Below are experts of layer 6 (counted from 0) of a mixture-of-experts language model. Rows are named router (the router's row for the expert), gate (a neuron's input weights, with its number), up (a neuron's input weights, with its number), down (a neuron's output weights, with its number) and show model dimensions 0-159. Each number is 128 + 24 x the weight over its row's rms, rounded and kept within 0 to 255. Numbers have three digits each.
Before each expert's rows: "gets" lists some tokens that make up at least twice as much of what it gets as of all text; "comes before" lists some tokens at least twice as common just after its tokens as in all text. This comes from a sample of Wikipedia text that the model never trained on. Tokens count by the router's weight.

# expert 0
gets: ".", " |", "s.", "|", ").", "es."
comes before: "\n", " The", " ", " In", " He", " It"
router:156122153162106105132118159171123119113105127112146129125157098125140085125126086114176124108112143114099117105162165163118117157162138153113155101147143136132128126149148118109132129143129072103134086139116105122172114136091127090183110146108137139165150084149176098146154153147143160134141121144150149077128122138149140140150121131107175109121166138182132108115113108093109106096149122150136127133134067089097151141145141154114143107120116150094113085138096110150119094098104093
gate0:126082129124142108151155153138146107115158121136159112141115177155132143082102143112163165168148101094096120140150146135142090054123117151091136089164087118105113171161115171166128136077121123165095143159141124118121112142151103139156145109162120124126126105146086113116124141138137118147155130137117133099144118161148096085153131136151106129139142134115124128150134112131156132121133115153138093210153144134150105154118122118115084133147160112147163179138130122124123088145134101
up0:144113148084139086128152100156143094124137110151154144156140154139134145118104117069131165137118138104114153119149154126148107090085068139114123123137101178130107119168121106101110126098121124163128129133093104119136110140140090110178129104159160102127086115125117151097123130112116091158128102163124133117129120160107128085115127129148090111131119110088115155128117140123157117112156097133108131205093112138153143158108122106140127124105129173112199168142138103154116107153131095
down0:144122156156104116133145097146111138138153125159127114198120100140105091080126106085107106132121138162090134141147140112177126124138146133147133104124155141142133156092103122137137116160090085117098123140120083143141085104113103147123137090132141152164133169101154111147131121118091133152177105101126148083123155121103132087141099164149153143110130114135125105159121091113170159127154123132138128126107139130116169095126102155100151147100131142127157131127064194154127091127139141
gate1:144117156116144146108098143134117133130105159107136130163129142124110056110140124110199120073113117083108100130169109131132116110119106098129103086146109170117095143129127108167165152132121093146121108126108128124105077119126108156186101135149138129143096101177119145072131114106162166099129116155103153138100129180103121091136141135105158107123171147135126123138145102124124127086125077135132093158092125120105146139135158141123132116137138140147156139120106132120123164164127094
up1:119127136131124150113122126156158128132096138132150120113168118147099118117149121134165129108129105150105112160143161149125123117176113145119118112123113118113146104140150128085073122119106126097136183105127103114110124150096122099127200109142090090154092120105142134134104131066119185090159118148125073126105121144142111137139128151080068102124149142160083159109088160113096116098120124136137128154113134147125181115164166105108123127122143122149141153119087131159157122154110107
down1:130106140103123162160147178146054122144138147104138139148128127096158128138113154121095154154157096111097151131147141107137152130130087155123108147132140113114149150149081134147158150157128144164105107145160101148128084132160097090137099138105156106126113153100135093139116145179142131178114100105142137081103110106133091147099109116177177172153118135113129099094131116149150147124113130150147115090129133113126127133110082191128151136142123123140110147111131141081114131090127149
gate2:097139092107132110146111153159125135129134127139174098128164108102088111123149137058101142110122096160156132128161134086124105110081134114160148124133104096102124133158142103096090123107144158165137165118138144096116162095124110134089106122119182095170140160118128059150132137081116114139103121114145107142142096094101146101145117127136101156100092139142134089130146105159150115143115117112111126136137089120168125136130135131146166083139127089116127145122157075104133134149126117
up2:071113121121135105142131131171120156103121127113174123132127122090112138143103136128123091148110159162100138116113107161130124164179151134119136113145111101141100146143147135128145146109114099142048138102118120107097130079151150100116111137092087157148134154174105146183142117182133118124137110119112159165149107110133081146109170150152129154108138127133132131123134094135112152157113182115167088096094132183092132135121151108119177152128123138127155108147154134129131114121117141
down2:090119096120162109130153134138117131114142157096120128119155162109095109221175127085092129113091124113148139196125131139135106179138170104144178098113118159117132148166148106160116091118125117172133111113136109089111121120119144092134173111101166105114124123123131172111118133162138100139118098137141113158126118093163145159134153155133142118114132128160114096127096140166126107113147136128113104154105104124075166154109130128127136115121106092115132155133117136091137153127135134
gate3:125115136093140100150107152126132141151076135129128125151219121105145133144155140131138130133134154135113095156135101099167120137160097120130175139142123119174161117135130108156142149159122079139108098130129167120129144148092148103122126107097082112141114141134134110121130103063116157101097133109124165137075120121107114170166117151072143086127124127096118143127127126115145120149091201104157116133136099136141151151169116121154105075149136146118111133137117112154121121119123134
up3:109133082122106121105107110117156165101113159126120122137065117138167127134131125110135147160106112087130185084124136143092116127130146120150080102114145154117162082127100129118062093089169122156136105112125121143156134099123162160121119133149156142123150081124135130139103118128167124112109114125135062129151122178159125121141113099173142141099132134106112132121130172135084091112176113136113106129122131146136122128119123192091088145102158098144134142120115139097126141133135127
down3:154155166156087168127192118139151121095174160139138145116101053120163136126131135103077108124100124152131101120151105130152124130102134116138097118169167153108137112123108124100122143086120163103157123130143133165140118151128107152111119113139122095130113144116097123103132133098152145138164119111133101104164133134163141128120139137114180124120151088180175134159105134139148133102136120138153114129116144124123124088085130156120161144143111107128163114131147127127169131180073084

# expert 75
gets: " |", "-", "|", ":", ",", ";"
comes before: " \"", " M", " B", " The", " D", " S"
router:140107136171140162100139133109082173123078129097150151123163106131144089103105093111161093146129154117113130101131151171147119144102111126083131124147144147110150127121121123105145168091133071111087102128094135149137111109110137103149127113140137131155145071133154129089137131139123131122130107144134171118131122115106143142148169127114128055135146144102171121107134106108169108114146130143136156146134098122128116155134147153104151085109113179129131098152090082142111112103097078
gate0:142141109120127122119118129159160114095134097117114120176120128165089126121163101157158128121121131153078092142136107140080112103139114133138126093124118081144127140095124106150124143114162142150150092150127129136151076114114132135129147113099090147118147082136141167132172095124128120109107147168140171080115127132132111143110113159116189114124132123140115143143178109110094126138128165110133091126098143123104159168140099102196088121132150063137111131108125113152131139155150083
up0:115165125103131097124084130147152152168115126126150128124173161107126154134133131092100088118154121151160148143131143073123144125140161126130155140108104122095150141143148113145140119116121128145158163115109138136119130112116133124147113157109111155136127189123110061087081130119060127124138160099100100138134083113111154155156143132083104125097163128120108167131106174129181138145127144144106101154131153133125155130155144095117173117135105164097146119165145147137129135122079166
down0:114096155131116149115078151116110085140077107129106081105164142154117176103122129152161111135127122078150141139105135087102100091144090131125126152114117153079117129160105191143177135142083172155152140121119132126171118128125126096201104155120135073112132107108108122093133135125114141123116145103144171153090099118122108117137137142141148125126095116101105134115122106121119159113130125117109088132121129115127106088112114164132115141100135124114080173153127147155122116130137110
gate1:132148157134170169115133152144136098112119101095119137180106121131140159128125087112141152152115101125104172155120106123138112132106093142126114144098138134114158096120093140110176134135116114107114085155144138123128115090096131140167141129134111122133124148100123122089173119131136151166105123160140123153126113164073138117106126115153123123104117083082110194148098164138123131175136118087150154103116114152142112177112065168151139099131167138134131119110133115159104092150087143
up1:133103121119095113128129117095123162136151165145159122103177125130123101141127152132152102094125186118138071110158148160129152144167161118150141135163135124133137166165121106111104112108102123130101146106144147167157160152132093132097116136121132143120165107161144136173117146129167110111106148087129122091127125110167158151152122138116116140125128150139136081115176104126120101071091101156135104132144128145124151106135186137122099121130081104137122132183130156090147167101164136
down1:135134142118173132125085142131130146159087145108097144142155153103148132117099119119136128163131105183124131145111192116144104137121090122125137120086138138127128123138149137096162100155154120117095126122120142139123142087179155146079122107139145133116110107132095152115109092126129118139111103166144130127121143109117127105094119093084060139159129129091118120150150113097144099097076157121116157142107124150090123178140169113093120157161123185110145153083135106176155133127134126
gate2:118129144153152083098146146132125138143099100125110116130115128140146089113093164135143111124147087093173142119161128127139108100110163130106108169127139181134136091132137104128119113101168101119129119119143133083152117142135189125148119131116173102110124112195126100124118128090127153130128116101101167171103123119082129140108107155153130095146168167133100115102101118105202135106157193142139167107131123112111154113145112108129128137134109118098137131128138119135135136132065106
up2:131140110093169124102155141134167176124123179104096107104095135131099169120161135129140124122134143136128129112086124141107106113139124170166114091120146092147143186132119105137163140123137161117123144154178128129098131148169092137105099082131103133125139131112107149093128137133134171127156173094176127152173125129124116130140156139141142133164134126150119145148121097133108114089141096104121123151163190159060110096117114134122125143145101088133132144102116107137171143154143152
down2:126118136144144102090126116123135124090151175135139076148112116132098129135113134179120086108128141117097130055087124103103092135130157163100120151132157125204137143079089121148121145129137162161139127145130094141128125130129092127147112107148135120120111139099136105163127111109094093153128133166132136110129123142136152123130114132118159104177107184126163107113106085149113113130108129145143112098148145133148101135150129142092096101100160110127120121098137092122157165183088100
gate3:113147106145145100163123156168099144157172101143142123126148138115157075148124145147117124139169126154120137147098176150126108145080099134099093099132117106134140129120099113068115142074143132141146170106140145137081169135155165116123167122116119119093115111131127172100081145136102140079131121108105141142148134144147125125104159137134082142155151192134143133098112139147179147126111132102105163095126150077168096142123135127152120112108114126112124122138149108115124121130128088
up3:140149135148132145149117142150133118150084106111127101142125142122168116185133160154114132118181079141137133134130172124127132136111128155116079139113094136158143097119117105135124159093125083099132129108162146095144141152122157110160108117143110105134087092158128126128101132130090149079117149081123147157159148090144133164100138148091061127152120154132125133143150175109159136112108130126136148088090143101127119138120147111118131091078060127124107139114157115134152150132103092
down3:116138110136125104140162091149162125148152151125127148114067134171172116163177114115121106095125144112113134130116110150124141133117132171155151080131125121113149100109138120135144112082107116115123130144116104094121135117129136168109155095115138094133140112167126177119092073131151152170104119178104160088130108169094143093171094114101100150128140148120149116130143174128141171100176160168084154150155107116131126136140120115124157129111154142147161149103132116138146102138119100

# expert 62
gets: "|", " |", "-", ":", "ed", " –"
comes before: " ", "==", " N", " P", " T", " D"
router:144122162139093120097141105103118132096073164107149121127170127138107138104108067119147094159170133127121083096127142133136110150141103120099164129155159150093142119167141141126161136122119111100115112098108136165183122075136115115128125115132114105194162133143133100113135130160090147131108129187110146103138124147138134133163143113073105103137141128141173126134119135122121148143150114157124132154133080128145145134116165136101157123109105147110134146120129085140120129143067078
gate0:109118119094131132148117170119155149121160121165111155112100131155093127133151161131124126126116130151099107107128119126123100131071101136147152102141125106130136114148135136077179157114134141111114094133156105128142101127104148169104150089106167107132119126106152122127129105116119138126126152164097133151177124100161089112168144133134154134123090147095089145117113121159148167153134168111118138168132234103128114117172132108134130138155134183132145105131165175111122117126145108
up0:153123121158140144095105136121107116114102139129149107145111110096171132139113142129128179111163084111120178150151113096145137123163136107121103148111122174131113121117157095146122097125109126110148154132136109131115158110122114127173098151141100134126111130141120148132152129137154131145144118109123134127066134140062120125070096128136100143151158145164168139123108162093127135109109117121116114107099044146126150118088121157135117113066122101159133151123105068140135150176114160
down0:118156089124148175163116142157118122113158146109151132150144114115109108102132167170182149133098104141131110093059133149144085127101102133131084141112115150101142131142141137133133163137171122097076128143109120139132115077089093159125118150145095152146134130110128123133086128150145133112150133144106106127160096143125109110102121125144175103109113107108111075153113094119105162098128097144109148084150138110161136135136128146122112140125161091155124145113153193109155133106168111
gate1:171129131133110147115146133119071106098134139150153101120109161148102121129150122106200145154124133177115091096138119107108143142116082135062155108130129179126159109144114146111170135125119154149124102115163151108144066144136116164143095121157145148121111139102162109104115131120098143116084148168114110100136173127129135132123118104097101115114136115128128101107108118133126159122133175156094163130142145102121102105108132139146128194129180157128143096169123151125115141131124138
up1:116115161159086116108158115131089091069095121095121157125112162125131114107154124089155139145108151137129105149138107155122132106150089105130113127074142143099137102136104133116090116089149098101132096099167110084146133112102088104116139157098132148128169127110133173120149122134134130131112105130195125123131146160144083115120134125116135102101130122100095144092139181152120119117101097057143174110156141094134106137132146141128133145137147120124137152144137119149139145164131073
down1:105118132105096134141108184107154133142103126129133129139146121117167153085143155122126157101145125159110107122146077116151157122161113099138126153175109148126125116117117126126123137153114113106130116149096130152119142146112147135135099046129103191125141152125125076139116122103163113135136130128118109121117140114132133114109112109131120170133123128122124110113237093089167099130146096156141107153122121138175149121112095133141127085148131120099143133079135139114065115105149114
gate2:140101127106152134111102124080122137120132122142082124086122138131085132114151101070159125143106131082163106123113160157159115147143109133129118142123095136071127125157149115122139075170093133137134163139113116161143115097140145076135121145129117100075103158097102149125113167129134117128108114122166111107142111108146143082137155093126122097131125140131133137151086134153123131120154160135116059192116118105118089140097166108134154133135157137113091132088116109106121126112124174
up2:118152141142118175119111105124130109168182101139170135121115115111124138119160071116109138114159126083139139160119184175135113127134087162136105056168120147151126127111139122109114161126108145109124106138124089113146136112145119143155158128106156133137129144170143170145105099148121175132142124150161125118112140140062185102120109106100121127129098157114116124140130136140122121108100109135158151108084119132136140171135060132163126140093143136149121095118087159102132124132138119
down2:162128099147120127132158135128135113143132130124135103112108149174151090109103148143125105155123131155089122081155140146170064133089151132132166130113108112134127122125118139130146163174150121082088168182142107125094102148161120147146107120146128139139138142136088138100167083097142112105160123147160128158137162135170146162138142109144093133122082127118138131132092130142098081077120136145111121142149171151144132142134122163148112119096105147108159093141097115108167174118103111
gate3:145124128125127062105101100118135109123123140139149135134138104114136147153142129100126142123170091150146123160115168148047097140124077093100116140132102136135130133173127090116127088108129139140092132117104112153107123096118111138068138128120148110155106174117149130107169155156129128134111126121130122092101163123081120118125119106128123131165061088104130143116128121089073148117076079110092111137108113116156125106116149165141110111137119113145124125103120091108111125175144139
up3:111114162109117153135194130128101112128137153144127093147116141132134129119108136099124094118148109117102147125156074117130132133145133114154102084109102123123164138095128149172126142126143122096079125134126118139118129143153133140125119114148122134148095092110104113149151102091089118139135093141097111166127126107082128176089157145099104055100148150166107108123091125089191132124157123150138135144132097103129137096131052091141167144125100160137100121092139120128143161132131130
down3:155099128127089101111136094110080132115170126106184124095158115161096194132150123122095108135117093122145122121164145105100107149161162127142155119156143147174129132154074125130109117134123108162130086124150094164118137110084111145148138133147169135162143115133188092122113093106130148097115143139147143155123076114119109127172110131164128126114100132114114100145165115114107117135159143134150156118110168123125123149125106094114097123151104147106148119151142130099181131107106148